{
  "n_layer": 20,
  "d_model": 384,
  "n_experts": 24,
  "experts_per_token": 2,
  "d_expert": 112,
  "d_shared_expert": 448,
  "activation": "xielu",
  "moe_layers": [1, 2, 3, 4, 5, 6, 7, 8, 9, 10, 11, 12, 13, 14, 15, 16, 17, 18, 19],
  "router_score": "softmax",
  "normalize_top_k": true,
  "routed_scale": 1.0,
  "balance_loss": 0.000604,
  "balance_bias": true,
  "init_std_router": 0.00804,
  "lr_router": 0.000405,
  "vocab_size": 32768,
  "norm": "rmsnorm",
  "norm_eps": 1e-07,
  "tie_embeddings": "early",
  "optimizer": "soap_variant",
  "lr": 0.00326,
  "beta1": 0.95,
  "beta2": 0.99,
  "batch_tokens": 65536,
  "seq_len": 1024,
  "train_tokens": 516800000,
  "steps": 7886,
  "dataset": "wikipedia_en"
}
Below are experts of layer 8 (counted from 0) of a mixture-of-experts language model. Rows are named router (the router's row for the expert), up (a neuron's input weights, with its number), down (a neuron's output weights, with its number) and show model dimensions 288-383. Each number is 200 + 30 x the weight over its row's rms, rounded and kept within 0 to 999.
After each expert's rows: a language model's description of what the expert responds to; "mostly gets" lists some tokens that are sent to it at least half of the time. This comes from a sample of Wikipedia text that the model never trained on.

# expert 5
router,221,189,157,152,187,189,195,189,192,217,230,234,186,221,174,176,156,190,218,214,209,200,206,220,175,135,201,198,236,204,213,208,167,175,189,209,195,199,218,207,246,176,177,212,193,218,207,150,188,157,198,232,231,177,170,208,212,236,197,147,187,173,174,167,189,192,240,182,180,193,164,220,199,176,211,255,235,209,176,195,249,275,206,222,198,217,167,195,249,155,188,183,275,200,213,213
up0,200,188,127,193,208,145,185,205,187,159,238,205,181,202,203,189,283,226,176,215,153,189,271,179,246,231,197,226,198,237,205,157,222,200,178,172,179,205,221,218,199,197,247,172,223,175,224,117,154,227,198,210,183,214,214,212,234,228,199,218,167,191,167,251,218,194,234,186,184,191,243,240,205,286,173,216,162,211,180,220,185,214,258,161,220,179,196,186,258,209,159,186,167,187,205,161
down0,200,204,223,205,222,187,130,259,177,166,169,202,170,194,188,208,207,177,201,184,206,192,226,208,200,134,222,178,184,227,184,180,206,192,184,244,167,208,163,196,153,179,210,208,237,212,251,203,166,161,164,200,207,227,207,213,180,192,173,190,195,160,161,265,191,156,218,223,170,256,216,177,152,177,215,225,214,224,184,195,217,240,188,214,209,159,149,159,237,255,171,223,174,165,206,151
Description: Final pieces ending proper names and surnames, often just before a parenthesis or table bar, such as -ya, -os, -ton, Hall.
mostly gets: "u ", "ina ", "ani ", "i ", "ana ", "ia "

# expert 19
router,187,206,171,173,180,251,218,274,181,204,189,160,208,225,248,213,170,169,189,156,204,182,193,184,155,171,185,193,190,208,237,172,248,185,200,194,219,167,244,174,241,178,202,219,209,237,189,193,169,171,190,207,193,196,162,171,211,172,170,153,208,234,212,183,197,190,271,279,200,232,186,184,216,188,204,133,233,213,208,168,172,155,155,201,262,195,186,201,221,208,172,240,225,235,199,215
up0,184,164,190,143,217,228,200,209,182,139,169,104,215,214,212,197,191,211,199,181,199,196,181,181,181,186,181,213,198,210,208,170,182,164,182,216,148,145,215,265,182,223,186,203,198,226,199,183,162,165,182,159,168,202,169,183,216,212,197,249,208,197,189,221,207,200,195,207,218,249,204,246,151,185,192,164,190,181,210,230,175,158,168,243,251,211,190,165,166,182,139,198,163,237,185,203
down0,199,203,188,162,199,172,173,196,211,199,223,198,163,211,154,117,246,233,186,220,232,207,198,197,215,203,205,210,202,189,176,197,188,159,173,209,246,216,140,187,186,183,178,228,221,207,172,247,197,213,210,223,182,226,181,205,213,229,172,143,200,185,224,195,201,248,218,123,212,226,282,176,264,165,174,189,191,203,175,175,166,175,182,148,178,149,208,126,257,164,237,177,230,218,190,246
Description: Month names, years, and table bars or line breaks beginning rows in schedules and rosters, such as October, 201, |.
mostly gets: "December ", "January ", "July ", "October ", "June ", "November "

# expert 20
router,214,197,240,183,161,188,184,180,200,220,205,172,178,207,219,120,252,256,231,201,197,223,179,224,170,222,252,169,224,151,246,240,229,218,219,199,195,184,216,191,202,177,171,169,200,187,191,152,193,183,221,247,200,181,144,254,153,224,166,173,168,202,220,187,232,168,167,219,200,161,197,177,173,188,219,185,217,222,176,265,214,220,166,179,180,188,236,178,216,188,227,188,231,191,171,160
up0,193,227,200,178,183,131,211,182,146,216,236,181,226,265,199,178,212,214,190,149,243,221,169,184,173,249,250,208,215,198,249,241,244,174,217,196,198,204,175,198,181,214,205,195,219,203,206,236,204,245,260,251,176,147,180,203,221,248,167,253,190,181,155,174,176,190,186,198,201,186,203,203,186,165,243,263,171,223,180,197,152,223,213,182,207,190,221,226,216,268,179,255,237,229,174,150
down0,165,301,202,185,206,183,228,152,217,190,199,238,231,206,232,211,193,213,221,237,175,215,186,182,204,210,217,160,202,156,182,216,185,208,242,207,154,254,180,186,168,216,196,251,217,181,163,179,200,189,204,215,181,205,176,166,238,238,178,176,201,165,232,195,207,205,205,186,154,177,171,209,186,184,208,237,230,273,176,205,207,187,173,193,227,239,193,172,228,271,157,199,180,202,201,131
Description: First names and initial pieces of personal names, often in sports lists after a dash or country code, such as John, David, Mc, Jer.
mostly gets: "Mc", "John ", "David ", "Charles ", "Tom ", "Sir "

# expert 8
router,130,255,229,162,239,216,262,183,257,191,216,134,182,143,203,227,204,194,188,213,201,166,185,119,182,205,169,191,225,208,223,214,254,247,235,154,257,199,178,230,227,212,207,231,214,168,191,232,206,201,163,234,213,199,188,149,230,189,185,132,210,205,165,165,219,206,148,206,247,190,188,150,138,245,197,236,189,198,224,189,203,149,201,226,152,225,206,212,211,220,231,181,213,208,214,212
up0,226,176,175,213,205,205,216,167,179,183,241,216,173,155,197,178,190,192,202,221,159,238,181,149,195,221,200,231,185,156,190,179,203,184,201,223,211,183,214,233,146,161,191,213,199,236,207,191,135,160,169,196,229,180,151,194,221,232,239,194,201,215,211,255,162,158,201,205,211,203,187,259,204,244,216,246,155,179,211,209,171,226,186,210,184,230,239,192,244,173,171,173,238,203,171,247
down0,176,177,210,201,197,230,241,176,225,174,213,215,223,166,196,210,248,218,207,122,160,201,210,195,225,152,169,183,186,211,155,175,182,156,181,208,131,161,179,254,174,194,147,211,194,170,204,202,193,246,204,253,259,175,182,247,200,210,210,169,189,191,226,211,174,241,189,178,171,207,212,207,200,188,215,169,241,205,258,269,233,176,202,232,236,173,206,245,300,241,194,172,213,214,182,258
Description: Digit pieces of years in dates, birth–death ranges and lists, such as 195, 197, 189, especially after an opening parenthesis or "born".
mostly gets: "195", "196", "197", "185", "191", "193"

# expert 14
router,189,178,206,207,228,191,201,205,149,201,156,160,195,229,191,212,207,185,179,190,211,222,197,204,218,199,246,158,189,162,213,171,246,227,202,233,186,214,210,235,230,188,171,170,185,162,145,174,165,236,183,179,211,226,242,137,233,218,147,218,218,204,195,226,181,200,199,258,230,204,211,187,176,216,221,191,180,193,206,224,224,150,174,225,211,156,237,222,233,214,161,225,192,229,163,164
up0,242,176,163,170,193,206,215,176,238,175,182,200,262,225,190,131,172,255,204,206,195,188,202,200,254,200,187,195,167,244,200,224,216,191,229,205,218,217,247,152,217,235,208,218,231,244,226,208,209,227,201,175,197,240,278,214,224,266,205,223,189,238,248,226,204,171,116,158,192,177,151,192,204,185,207,195,206,250,199,217,231,176,243,188,253,182,165,171,193,225,163,173,173,221,223,186
down0,231,225,163,183,200,184,204,209,261,221,178,229,222,193,207,215,155,225,211,200,207,246,177,206,203,171,180,189,198,213,200,215,159,249,265,160,224,214,203,217,208,240,180,168,206,206,143,206,235,172,216,184,259,196,203,195,229,238,192,221,208,240,209,191,158,153,185,210,147,157,163,235,153,206,203,203,159,210,241,193,224,171,222,227,218,193,174,239,199,223,188,200,227,155,209,239
Description: Colons after infobox labels, opening parentheses, heading markers, coordinate symbols like ′ and ″, and abbreviations like ISBN or pp.
mostly gets: "=== ", "′", "″", "== ", "^{", "SI "

# expert 4
router,214,199,213,203,204,227,187,204,236,193,208,208,192,149,174,226,197,238,187,199,265,237,161,234,257,222,269,198,166,228,165,166,216,176,188,196,206,149,191,223,180,165,222,193,176,187,221,278,201,230,192,179,179,206,228,235,209,191,179,227,206,191,227,248,205,192,194,179,201,197,194,172,270,228,106,192,192,158,247,160,138,156,227,181,247,178,227,198,201,235,233,199,156,170,202,202
up0,164,161,218,199,173,231,231,196,275,197,202,171,215,189,138,204,181,263,251,153,220,222,208,189,238,183,135,166,176,205,206,212,218,195,195,146,240,215,218,171,209,162,194,233,213,167,206,234,234,235,230,201,158,193,215,187,201,204,172,238,231,218,215,193,205,206,226,190,159,183,183,172,177,215,177,193,258,202,235,174,249,222,199,229,238,179,220,157,143,274,217,204,215,185,147,188
down0,213,215,183,211,132,212,252,154,179,219,241,189,188,226,184,233,192,189,264,225,269,195,192,248,216,146,194,171,185,190,227,220,181,226,212,179,200,185,196,186,241,184,199,204,205,186,176,179,292,207,218,217,233,221,226,188,155,208,240,227,210,217,207,220,204,168,242,132,177,230,176,246,150,259,178,191,227,170,170,207,245,233,197,199,160,171,223,156,169,227,193,186,180,225,197,167
Description: Words like the, first, same, new, last, final after an article, plus hyphens joining compounds such as first-time and Star-Spangled.
mostly gets: "same ", "new ", "second ", "original ", "first ", "main "

# expert 23
router,153,200,172,176,220,128,209,161,194,166,213,153,190,214,223,213,235,217,182,198,194,204,221,208,193,225,186,219,128,270,199,236,196,186,159,180,229,224,188,144,213,192,184,185,167,182,180,190,206,223,205,200,210,219,205,223,202,140,170,207,199,206,209,184,207,153,209,257,207,199,212,247,218,207,236,244,225,195,264,169,247,256,235,199,201,177,252,210,193,203,202,173,226,131,219,193
up0,218,152,152,244,203,245,234,177,191,209,167,167,201,200,220,185,182,167,218,218,211,149,183,205,195,235,204,222,230,238,210,249,217,230,199,161,212,210,182,202,212,187,165,213,220,240,245,206,217,182,202,263,214,222,222,179,221,163,150,214,154,196,185,165,210,195,181,275,217,173,216,187,195,193,186,265,248,260,174,211,193,204,276,168,227,166,177,141,199,217,202,144,210,207,216,252
down0,171,221,177,214,212,212,206,223,243,198,196,190,180,249,180,193,129,203,225,177,181,248,197,193,185,246,229,206,205,196,174,218,211,207,167,169,218,173,194,163,230,137,185,244,196,157,266,179,193,206,252,167,216,188,201,207,210,197,170,193,205,180,195,220,229,182,228,191,205,187,196,216,251,163,243,213,221,199,187,215,236,186,170,141,234,177,245,164,188,218,143,166,198,206,155,217
Description: Commas and pronouns opening appositives or relative clauses in prose, such as brother, Robert; who; which; He; including.
mostly gets: "\", ", "', ", ", ", "He ", "including ", "., "

# expert 9
router,156,182,215,213,216,189,238,245,231,202,213,236,175,228,166,233,129,211,189,216,220,173,196,212,229,157,183,179,131,241,247,205,125,187,240,251,230,158,181,174,205,135,185,228,207,169,168,241,246,191,161,180,237,182,201,179,187,226,195,178,213,183,217,221,176,237,165,217,224,188,208,224,180,175,118,248,204,190,250,157,246,228,251,189,187,202,196,226,147,187,202,162,160,202,224,184
up0,242,177,148,203,145,204,198,195,206,199,201,260,142,179,216,156,199,184,235,209,172,150,200,186,205,230,202,149,196,161,239,194,194,209,213,231,215,189,221,157,179,202,225,216,185,230,211,219,204,183,245,127,207,205,217,210,227,184,257,205,204,222,163,182,167,229,199,208,268,199,164,144,209,163,178,255,202,177,239,224,233,172,211,159,212,135,131,190,229,225,214,185,170,232,247,179
down0,230,187,190,240,206,204,258,249,232,219,127,212,202,196,191,178,221,158,235,168,166,214,206,228,176,172,215,197,130,193,183,159,192,152,203,248,136,200,147,183,188,207,200,268,210,145,217,271,230,236,205,224,213,137,132,252,230,262,220,196,134,227,145,212,125,175,191,161,187,215,211,262,224,195,201,162,209,259,193,145,158,171,175,192,232,192,136,233,236,222,187,177,176,175,225,175
Description: Heads of noun phrases after the, a or his, including suffixes like -ation, -ence, such as system, village, relations.
mostly gets: "system ", "ation ", "government ", "death ", "city ", "village "

# expert 22
router,210,231,220,186,206,220,218,241,183,163,188,208,212,218,177,187,189,251,204,173,183,236,251,200,180,183,153,218,166,169,249,234,138,227,221,241,202,195,174,204,202,203,205,163,208,202,194,176,223,203,179,201,215,149,226,246,189,232,203,249,261,251,223,228,247,204,152,159,151,239,195,198,184,201,165,178,201,256,162,168,201,246,156,162,208,179,195,211,163,224,190,220,193,263,176,217
up0,203,205,201,275,226,205,208,219,192,193,192,207,169,215,202,184,159,284,224,196,228,156,159,196,220,143,224,180,220,213,231,180,144,190,171,232,184,174,243,238,195,188,220,211,214,222,207,220,206,221,231,199,197,209,268,174,247,225,228,190,220,264,198,188,223,199,178,185,184,217,175,213,208,294,156,217,197,227,234,152,203,207,196,171,186,225,191,270,189,242,172,260,146,244,172,148
down0,171,171,273,196,178,187,223,210,237,170,205,233,168,172,177,147,216,203,247,218,174,227,190,233,160,152,189,188,200,165,191,152,162,197,152,206,177,238,243,203,233,218,134,154,163,209,221,212,230,225,219,147,164,196,207,193,209,82,154,261,163,162,208,203,222,172,233,184,178,218,191,171,263,261,259,196,234,244,189,210,202,204,157,216,200,214,187,209,214,219,218,220,256,220,177,167
Description: Capitalized words inside names of organizations, leagues and competitions, such as National, Party, League, University, Cup, Football, often in tables.
mostly gets: "National ", "Party ", "League ", "University ", "City ", "School "

# expert 7
router,270,166,173,196,236,167,239,160,228,197,190,237,269,187,240,179,214,220,229,203,200,186,177,192,201,171,205,196,223,215,187,202,209,136,132,156,221,216,224,213,194,237,196,198,180,226,196,244,249,182,269,172,184,264,186,154,196,174,251,226,190,263,203,209,160,153,205,242,163,229,205,229,219,214,220,242,169,236,201,191,185,184,226,233,235,248,240,164,165,199,167,191,221,209,175,210
up0,177,158,217,209,254,150,153,241,214,230,218,196,220,196,245,206,224,220,175,226,145,164,211,207,233,179,152,167,210,182,190,194,212,186,129,171,136,180,191,201,200,216,211,218,239,221,208,245,200,193,192,137,199,217,184,199,184,285,224,233,264,181,166,183,204,204,190,242,195,260,239,191,177,268,261,157,200,200,227,200,243,189,217,198,223,196,157,162,240,158,215,205,223,218,199,196
down0,209,252,186,181,231,255,286,236,197,170,154,195,254,248,206,215,204,181,210,221,173,220,165,179,209,216,215,208,154,189,160,214,201,159,179,207,184,163,176,181,213,246,244,179,197,167,203,180,178,207,206,159,178,235,185,212,222,172,190,185,176,163,198,243,252,199,160,175,158,200,146,202,215,186,200,181,189,233,151,140,169,183,233,164,211,245,187,242,190,179,204,176,135,233,163,202
Description: Coordinating words and determiners opening a phrase in running prose, mainly and, but, or, the, plus many, several, other.
mostly gets: "and ", "but ", "& ", "many ", "several ", "these "

# expert 10
router,212,166,180,170,202,180,204,174,182,229,229,236,241,214,224,198,215,221,205,161,156,176,202,186,122,200,140,208,200,212,182,194,148,197,168,203,217,179,151,156,162,196,187,226,209,194,260,191,178,227,306,159,235,154,176,220,227,230,266,191,247,209,204,177,183,213,237,214,198,214,216,173,181,199,210,258,210,203,217,195,244,192,213,214,209,195,170,227,198,173,251,192,277,224,262,200
up0,211,187,173,174,163,236,183,186,208,251,200,213,238,202,198,202,193,146,270,182,229,194,158,202,215,180,185,154,214,202,238,235,246,186,196,218,184,202,216,225,252,215,217,173,203,231,193,120,199,144,179,137,136,220,220,201,147,194,214,191,186,211,211,245,169,149,176,196,183,151,157,253,137,201,237,179,225,147,178,211,191,251,232,160,170,179,198,104,201,189,237,220,212,179,217,249
down0,135,172,202,229,239,207,180,162,179,195,198,245,207,228,177,204,152,206,168,269,141,199,192,240,202,213,189,188,141,248,166,185,146,200,220,252,252,188,204,210,239,195,220,235,156,214,171,231,169,176,197,179,216,180,163,226,212,238,161,231,240,178,233,231,228,200,219,223,231,210,239,191,186,216,208,233,173,158,234,178,184,218,223,222,169,225,230,163,243,198,170,201,197,192,191,151
Description: Final pieces ending names, taxa and medical terms, such as -shire, -acter, -tis, plus country and city names like England, China, London.
mostly gets: "England", "cin", "China", "Kingdom", "London", "Japan"

# expert 18
router,166,181,215,239,178,202,183,178,188,191,147,182,200,199,197,220,184,207,209,201,189,217,217,211,212,226,237,177,208,174,209,131,212,252,196,228,216,238,138,161,158,175,266,201,187,203,171,209,240,205,194,174,187,233,206,249,175,207,205,156,259,162,212,190,209,200,170,192,250,197,181,179,193,174,221,167,155,197,161,262,149,197,211,241,174,205,205,218,183,173,198,160,188,181,172,213
up0,179,215,196,246,173,225,192,187,269,197,163,206,215,265,176,249,173,216,182,246,230,203,244,173,162,168,180,165,200,207,200,240,233,244,199,164,247,211,220,180,253,219,190,241,206,183,185,270,201,178,196,162,177,226,217,178,198,187,222,148,148,205,220,159,202,215,237,183,178,155,192,196,119,183,184,203,174,212,264,174,177,164,178,210,295,177,154,259,172,218,208,209,151,200,159,177
down0,236,194,159,204,179,212,147,224,238,199,212,191,171,190,214,196,209,149,190,235,232,187,226,238,195,166,229,214,224,230,252,236,250,200,165,224,202,221,218,175,192,189,182,234,213,226,174,167,192,166,199,197,203,160,161,189,229,182,244,238,243,183,140,187,227,191,212,230,235,223,207,218,280,218,221,205,203,208,175,163,221,131,234,180,191,188,178,188,225,162,214,178,179,199,203,211
Description: Numbers and digits in stats tables, measurements and counts, such as 100, 000, million, km, and thousands separators in figures like 46,001.
mostly gets: "100", "000 ", "million ", "km ", "100 ", "41"

# expert 2
router,190,153,216,203,224,217,146,126,205,171,211,219,169,195,186,206,213,205,225,177,170,217,215,233,247,203,206,251,183,195,170,238,164,167,251,182,152,176,194,170,227,201,201,175,198,220,163,216,160,170,225,223,233,130,189,168,175,263,163,202,155,167,177,179,243,180,221,186,160,214,214,180,213,161,222,202,167,140,142,240,178,187,181,187,187,220,243,172,213,216,186,208,248,136,204,219
up0,240,187,242,180,212,199,136,214,239,166,233,192,244,203,187,250,183,225,238,193,181,194,210,187,162,192,159,227,190,169,198,218,192,182,213,151,200,165,160,196,234,215,187,207,166,200,216,248,200,212,182,246,190,168,199,177,189,215,215,213,176,150,200,193,246,246,223,228,220,199,199,258,145,146,207,176,200,166,180,201,201,179,159,169,159,218,169,215,218,169,262,204,123,188,184,196
down0,197,216,199,176,187,216,170,240,173,195,274,183,189,174,199,189,203,236,222,175,202,148,204,200,228,186,213,159,218,156,202,233,219,269,217,114,194,227,194,163,171,210,241,170,223,174,168,195,214,183,178,168,202,210,185,132,173,204,175,159,231,175,223,188,167,221,240,236,208,146,177,214,167,197,228,164,201,219,196,213,238,223,195,162,180,216,242,184,198,222,257,225,230,202,227,182
Description: Mid-word fragments inside non-English names and transliterations, often after a capital letter, such as ek, aj, ä, or hyphens in compound place names.
mostly gets: "ek", "u", "ä", "eb", "aj", "z"

# expert 3
router,215,207,212,227,210,205,202,214,174,163,230,212,171,198,151,194,232,194,253,192,126,248,190,167,176,197,193,178,197,175,164,239,231,191,197,200,203,196,207,259,161,218,225,170,154,243,176,165,171,192,193,200,209,242,214,192,158,195,173,206,210,244,169,156,222,240,238,179,257,223,260,160,137,165,169,227,199,191,219,225,202,200,214,227,144,224,216,158,169,233,197,175,221,211,242,261
up0,230,168,188,221,156,220,186,154,150,198,194,174,213,197,215,193,195,191,229,200,195,224,164,218,227,213,178,155,198,170,219,197,153,206,208,209,173,175,144,212,212,221,204,177,193,221,211,222,204,214,219,227,279,169,178,197,177,230,110,188,184,187,214,219,174,190,231,238,180,160,161,180,197,233,262,225,245,253,161,227,205,238,224,206,207,214,191,225,236,125,250,218,167,225,193,177
down0,206,194,192,176,194,208,137,181,224,189,187,217,191,226,187,184,157,227,200,167,205,209,268,219,212,173,200,188,194,234,229,181,156,208,248,201,217,209,202,216,189,224,201,193,160,177,172,195,232,175,245,192,175,157,235,213,196,173,172,188,206,205,159,243,190,170,235,173,218,186,163,180,223,238,160,163,188,248,216,211,197,245,212,175,180,186,190,168,187,169,207,178,239,168,206,177
Description: Opening pieces of proper names, titles and place names, often capitals, such as Mar(aq), Sac(om), Hir(schfelder), Belle Mahone.
mostly gets: "cin", "Your ", "uc", "Fro", "Brack", "Samantha "

# expert 6
router,201,202,198,205,235,153,132,262,136,215,238,210,177,190,209,228,164,201,182,184,222,204,257,192,258,225,205,235,238,182,213,162,209,236,217,159,176,220,232,247,186,208,214,213,193,178,216,185,183,186,188,173,145,200,205,168,169,169,157,235,175,174,237,238,203,175,176,170,182,189,184,203,198,215,209,183,181,236,261,255,236,165,218,167,192,214,170,176,219,175,162,242,198,196,159,162
up0,220,166,240,182,219,161,212,202,206,185,169,186,191,154,204,125,186,148,182,200,164,229,231,211,187,227,158,191,226,244,273,222,183,223,229,199,157,259,180,213,219,179,215,254,212,204,190,252,217,196,167,185,136,248,184,214,156,216,184,161,211,215,189,193,221,211,164,191,182,220,155,185,244,200,204,174,232,159,174,203,223,197,246,167,200,223,204,217,161,225,224,150,229,149,165,225
down0,220,158,207,207,196,232,196,243,206,200,223,226,210,239,128,220,161,227,157,163,228,204,206,172,196,173,264,199,216,213,214,153,190,176,230,178,177,193,254,209,173,237,231,209,169,205,144,180,171,144,209,207,219,226,156,205,176,219,208,154,191,110,245,212,167,199,249,138,129,203,152,249,182,244,184,259,169,188,195,189,268,193,212,228,190,213,197,235,163,169,231,225,204,235,228,134
Description: Verbs and auxiliaries in narrative prose, such as was, been, would, became, had, especially after he or she, as in went on or would go on.
mostly gets: "was ", "been ", "would ", "became ", "not ", "had "

# expert 15
router,245,227,152,208,207,220,190,167,202,192,220,223,253,181,215,195,201,203,146,218,244,162,216,149,225,241,143,227,272,205,194,208,226,222,206,201,175,183,235,157,234,237,205,162,212,201,235,205,195,188,170,183,188,187,202,190,207,183,214,201,184,139,173,241,162,217,183,251,199,195,172,254,158,243,169,212,209,185,219,177,189,174,152,234,229,260,157,194,229,232,172,192,165,179,162,150
up0,206,204,214,179,189,179,204,201,250,161,206,187,206,233,122,165,187,210,202,208,212,193,226,194,186,177,127,160,153,207,159,163,202,210,220,177,240,155,239,201,251,210,192,219,163,235,226,242,154,199,212,253,204,146,201,208,175,183,160,173,207,210,208,245,204,193,227,213,211,181,164,194,219,155,125,216,192,175,175,189,192,239,235,170,148,223,185,191,206,204,127,222,194,226,155,194
down0,188,220,246,188,251,127,223,180,182,254,269,195,168,221,190,175,185,218,158,196,177,210,215,203,176,163,228,170,176,194,207,214,160,174,255,216,247,196,251,225,208,148,170,195,206,188,168,222,209,206,198,225,240,173,177,148,188,246,148,165,207,266,258,209,140,142,232,174,207,136,197,197,237,172,146,229,236,211,171,179,176,209,248,239,175,224,227,178,156,183,203,221,223,259,153,178
Description: Main verbs and subordinators in narrative prose, such as revealed, described, announced, when, after, because.
mostly gets: "when ", "where ", "won ", "made ", "announced ", "because "

# expert 17
router,172,220,144,180,190,174,221,176,218,216,227,206,170,216,200,205,216,181,215,249,237,189,236,236,199,215,196,219,220,203,179,158,176,201,157,159,194,246,230,169,211,230,171,140,167,211,240,197,159,147,205,226,185,153,213,210,242,184,235,210,201,189,156,194,196,204,208,158,209,190,215,163,238,264,224,186,229,234,167,218,186,195,220,189,210,218,228,216,215,165,231,242,167,179,172,214
up0,202,241,192,239,212,163,267,184,201,177,183,214,189,207,196,175,172,211,191,186,194,237,189,247,139,228,189,226,136,207,153,169,222,202,182,200,211,243,212,168,195,210,197,171,219,226,209,231,141,183,196,201,190,199,233,180,253,212,226,224,199,152,250,168,188,178,221,192,224,211,205,234,269,153,209,218,187,181,254,217,196,233,279,191,164,214,185,156,204,221,230,195,234,211,229,217
down0,208,189,210,202,209,251,249,185,180,217,201,209,215,159,201,212,177,188,174,172,220,175,141,158,191,194,179,300,202,220,245,217,220,210,233,188,180,218,188,247,244,205,168,226,222,224,168,174,218,189,167,170,223,204,161,263,219,192,211,154,181,212,178,221,165,224,245,162,218,175,189,207,253,246,230,223,156,167,212,229,154,234,171,173,192,241,185,165,201,226,166,199,191,200,179,203
Description: Cell bars, semicolons and list dashes separating entries in tables, citations and bulleted lists, such as |, ;, -, ISBN.
mostly gets: "); ", "\n ", "; ", ".\" ", "ISBN ", "| "

# expert 13
router,160,242,289,237,193,172,184,239,226,251,247,222,187,197,167,165,234,182,185,213,227,181,168,191,159,188,141,197,222,206,233,178,200,204,202,178,195,204,228,226,191,238,179,250,188,193,218,209,218,253,208,245,216,196,240,190,242,165,213,184,191,195,181,158,215,242,166,163,197,161,217,247,150,165,245,157,186,175,219,251,204,240,137,231,191,214,209,237,215,211,223,223,198,212,175,163
up0,209,247,260,186,202,185,217,241,224,217,221,233,246,147,179,209,215,223,223,184,181,201,223,234,140,262,229,224,201,149,217,192,181,139,231,240,213,225,151,220,213,155,208,214,248,200,183,212,169,178,199,236,153,241,140,217,196,170,194,164,236,152,162,256,269,223,180,192,127,227,171,191,203,195,197,222,246,178,188,204,172,178,171,239,192,227,222,212,215,199,265,186,218,184,235,229
down0,183,200,221,209,204,221,214,214,142,222,148,185,239,157,222,193,179,224,272,173,226,202,213,140,153,233,217,222,204,173,131,206,183,173,204,230,136,178,197,230,168,198,201,174,214,177,203,160,185,122,249,212,238,197,200,188,176,249,193,176,206,219,174,165,203,204,194,181,221,141,170,217,165,259,171,230,210,194,199,202,217,186,179,214,170,199,155,184,164,145,228,177,231,199,216,184
Description: Prepositions linking phrases, often in sports or career text, such as for, from, between, by, in, plus some table bars.
mostly gets: "for ", "from ", "between ", "against ", "during ", "in "

# expert 11
router,195,148,174,212,113,172,200,179,181,229,232,148,249,170,223,224,174,173,274,148,188,211,247,206,204,183,243,278,220,215,165,187,178,219,198,251,210,229,174,235,169,266,202,211,200,200,203,203,208,202,210,186,202,191,195,205,178,202,248,249,163,170,155,212,159,216,212,171,156,179,157,191,165,192,207,177,225,241,187,180,189,161,181,212,203,198,177,215,180,227,196,186,166,277,241,223
up0,191,209,166,211,185,144,193,177,214,199,154,181,217,213,265,163,258,191,244,116,175,223,212,212,231,206,219,210,239,195,195,215,186,209,241,230,192,200,210,184,170,230,228,165,188,216,246,217,211,180,218,155,226,203,245,199,158,234,235,193,206,156,209,206,207,180,221,149,205,153,203,158,208,223,143,206,157,198,203,183,142,192,198,223,193,220,204,192,132,236,254,203,188,191,163,188
down0,195,259,229,189,183,201,198,166,217,237,229,238,234,167,198,216,193,129,207,176,186,229,238,194,238,186,189,204,221,220,177,189,238,159,228,171,196,177,206,198,193,207,253,158,163,170,151,215,248,231,175,226,167,201,246,183,185,171,257,187,225,231,182,243,203,257,154,184,210,231,248,170,204,237,207,150,179,178,223,152,196,192,205,179,183,164,157,172,248,165,238,213,178,196,174,216
Description: Digits, decimals and percent signs inside statistics and election-result tables, such as 55.64%, 7.2, vote counts.
mostly gets: "% ", "Votes ", " ", "±% ", "votes ", "Score "

# expert 0
router,208,188,174,150,249,245,250,225,198,165,186,206,231,203,129,195,149,228,202,219,202,176,148,181,158,210,169,207,189,264,163,265,234,199,157,179,175,217,165,222,237,232,178,167,206,207,201,194,216,199,236,216,153,259,181,210,208,194,193,212,180,184,228,159,250,247,165,187,186,184,260,138,245,199,168,209,246,173,205,212,157,206,221,178,181,179,190,171,217,214,185,211,199,179,241,198
up0,193,178,212,225,219,211,214,161,184,175,218,203,199,161,197,248,189,142,149,192,154,110,171,205,194,181,210,194,182,228,195,157,128,199,211,202,215,207,176,191,183,164,154,233,249,248,182,217,196,198,166,191,227,128,160,246,217,234,187,206,169,182,201,199,212,193,228,172,186,177,204,185,193,159,216,206,194,251,216,257,191,212,231,194,249,194,192,163,226,204,173,245,223,223,192,201
down0,224,225,204,159,174,227,230,214,183,195,211,190,189,213,202,157,239,191,125,181,177,175,238,227,219,177,171,199,218,218,247,126,205,205,218,229,252,159,188,224,217,171,206,233,214,245,219,201,189,169,184,225,144,212,218,203,220,197,219,191,189,129,153,201,184,233,165,192,170,195,180,185,216,182,227,236,185,218,210,158,152,174,167,182,195,123,199,252,222,156,242,205,198,243,208,216
Description: Determiners, possessives and adjectives opening a noun phrase, such as the, his, 's, British, New, local, before the head noun.
mostly gets: "British ", "German ", "American ", "New ", "French ", "local "